config.toml
n_layer = 9
d_expert = 32
router_score = "sigmoid"
normalize_top_k = true
balance_bias = false
parallel_block = false
init = "uniform"
beta2 = 0.99
seq_len = 512
Below are experts of layer 6 (counted from 0) of a mixture-of-experts language model. Rows are named router (the router's row for the expert) and show model dimensions 0-95. Each number is 500 + 50 x the weight over its row's rms, rounded and kept within 0 to 999. Numbers have three digits each.
After each expert's rows: "comes before" lists some tokens at least twice as common just after its tokens as in all text. This comes from a sample of Wikipedia text that the model never trained on. Tokens count by the router's weight.

# expert 48
router:365492509485434524510514481408630586415481568469515470545566606549562462458502540530517564449469486505451541490527445491494608560560400429487467462454511498534539482531513477395533467462471479483507427436538458474630455456560481521445480472461498511440520522533522472540571487551502517450
comes before: " | ", "\n", " |", "; ", ":", "/"

# expert 64
router:442531548528454562526576446375590629462523567448501540518536574527513455494532502481569535422444490466463508519549449567481586424558482412428472468471523514505622501530492525425591498466483470491492467499538497483597505434509582576489488499482518480482461545509556473503641512529498505470
comes before: " | ", ".", " |", ":", "; ", ","

# expert 58
router:450463456511448512560520489455599623468487651479453509515536566600493479523567471515506543456428450541464569579553491538509493505576423438503514496449481468554536499574474475478538438448560559449434418512536498471530467477565498508433483464428435501399541509487567460539612488526474461468
comes before: "–", " | ", ")", " ", " |", "-"

# expert 49
router:367483465472486480548474436423569588430504572467443455505566533497550496538530579557535471427446518481520526538526460524447569538589483416425451496492449496617498524503468508467553521467482483519377428524536565514584444488587594510476513436422470517490555555546508482528586475515529501479
comes before: "\n", "| ", "==", "\n\n", "===", "The"

# expert 2
router:417425490488418488536523451447526546497441590529458500509508463507614508502517495488423521410413530487469473498565510511473564555553479443402455469510489554509528492484421525476544438466489555471502472524595518515648397538555611559456424444463537518465479534496519516466596549512557449445
comes before: "| ", "-", "|", "The", "- ", "==="

# expert 53
router:428534527514470482508572410395623535394476584481469497525499574506536388475526549495516542493396447491470477540530485490488562511536450429466450481436528499602528481517456444425478456510548545473407461496559525498563414473552542564433493518493448528398521555519607464514550513510529517514
comes before: " | ", "0", " |", "\n\n", "3", "; "

# expert 36
router:377481517563439509553557492401597493464441557473508570515612568571557490569607472493421545505458468474462505520529445515506536456538413458491450453443488493556549523546433573457547482485509529522494479544544539495600509463471558470450483445397472548487463528477557455520611545478455453469
comes before: "1", "–", "2", ", ", " ", "- "

# expert 16
router:449457474521486511519596418386558528406440553502479507498409558544581368512506565490607516522414465480464465539554503524492551525522461413422392444451466479576549472547436475477499523467586531491469407530546489505570454476540509497485453528435485558461473531511573468511581500486495507511
comes before: "\n\n", "| ", " The", "|", "\n", "-"

# expert 66
router:468464445545399465503547427397601587434449563480434569513483534527556487456524527497530465475415466443506502480528469516516590563543472435470497487524503436533585551504500565508558492511544508476410433516539552462608419465517571500520531453409460538455530493505587437470588421485507441462
comes before: "2", "1", ", ", ".", ",", "–"

# expert 35
router:374522505519443493486554529457651550486475562479470508508487525545455490508478537497547484435462490556549474544553500523439535569522463461454458421478453430595548497550459455442585478433602483450493420529549423484590456468570512514519471498445507513448526540556468415532629417481511468501
comes before: "\n", "\n\n", "1", "0", "6", "3"

# expert 68
router:405545564552508462502467532421622619429506548533459553480522537596586527466467510516480474481461437504441469509569499604461495571547449453521476525469530499565546464531527478444550490441520473492463496598610497434546468536562550548422485463453479505481549529547424423504587455513538449461
comes before: "1", "2", "0", "3", "4", "6"

# expert 51
router:402466502516435539482459502424579571449518548428480580521568592585440513512549570450534534514440492469436490525548492566465561528596437390518536508482510435534554517490502516450510492507540469512485463537551464407602450466566462641435500481474477512431441528576472447512562499529519470474
comes before: " | ", ".", " |", "; ", "–", "000"

# expert 44
router:368554520472433558502498478371579561478459590472456522544512534594611413461483531527486521448474442494454516495515502555506580523579451446535538445442513472563551544527463539413541514451532485489531451495478529465565434473624500548455463416481507550447504540555507503529598540524518471511
comes before: "\n", "2", "-", "3", "0", "  -"

# expert 77
router:438525505550466462535513449492622552532456571475444539549564558508580461540584553555464572435362521545485507420562439457500515521527471443525447508445442476625557451503489480451470515444587432540453470533526498458566448437506542495516501450458468558443498485525496414466602471491493442471
comes before: " | ", "1", "2", ", ", "–", "0"

# expert 62
router:394474524429401564450571446432561598486513566537453601483483572609517488526522532571479543569500548503522493504570489500420530495527414500454450525457497445555535551428486507415507486450420512540593500513528521521595452476540532570413439445529466519508591499550513507526537486522534435494
comes before: "1", "2", "3", "0", "4", "5"

# expert 15
router:423520500581424550478549521474596682468478579481482495442445537486444506588538516532534491450446449497466497557518486506519559615544476432540413426511486499535526539461495506488606472499509489474517468463593481496487529464559439456436423454447487516399497545532518447549586463515492533443
comes before: ".", ",", " (", ")", " and", "'s"

# expert 23
router:532467467503437562503594458440602531477508544518511517502470562521579399479464544487572569557436488483504447497597531555420529512559433414476502511447455490562557450496397473455563533438515553493523440542593457556488403438492559485501454475491487530462462549497614454491582574524544517462
comes before: "1", "2", "0", "3", "5", "4"

# expert 28
router:343461425489446515523482501474553555426450550504479527511561556513534453486482483494526535563427500482526516566573491505507610533511514409491440454468465515566548463458533472481559357430489444464494504520543577432533456461463605471474482460491486519380553530555463463468548482473574503404
comes before: "1", "2", "\n\n", "0", "3", "4"

# expert 34
router:388464443488441591519546506436628537416446578571470468534539571592486482550512528538466487513433506501437543499493458509492572594485482446503434470439479487492594454546514545421512520427530545487456450569540492535599516500583485494481475441436551503449500595522481493512593496471580467504
comes before: "\n\n", "\n", " The", " He", " In ", " In"

# expert 0
router:450432455539466536513462551436629574445455533473460535512500557522455532503548518505505473410402498486467534499563450507469571519548504392554447477478529511592598483564493544491556498470496431530476453539556497452619493454545530569471466457437467518411497570515565431526622475484515574517
comes before: " | ", ".", " |", "–", ")", ", "

# expert 67
router:381515456478393534540481417431575552451512554519517593564440555506500465505502517486511534458431462526413530457515426544488584517534427379541397447460504547516596487524451535452575494466522513501535523504494478468515464562553558599378565493474501458434513531519457517494554481497532501442
comes before: "\n\n", " The", "| ", "The", " He", "="

# expert 22
router:426521559531454550497517421414629630468462617474484558549558565582517444515538546476502579416398482481480546477542503554487606484526491461454454515495446519539557532510483536425550472483510467499491435480514511439597467474493536604475453509441521492432540501515503467531601514526490513455
comes before: " | ", " |", ".", "–", "; ", ","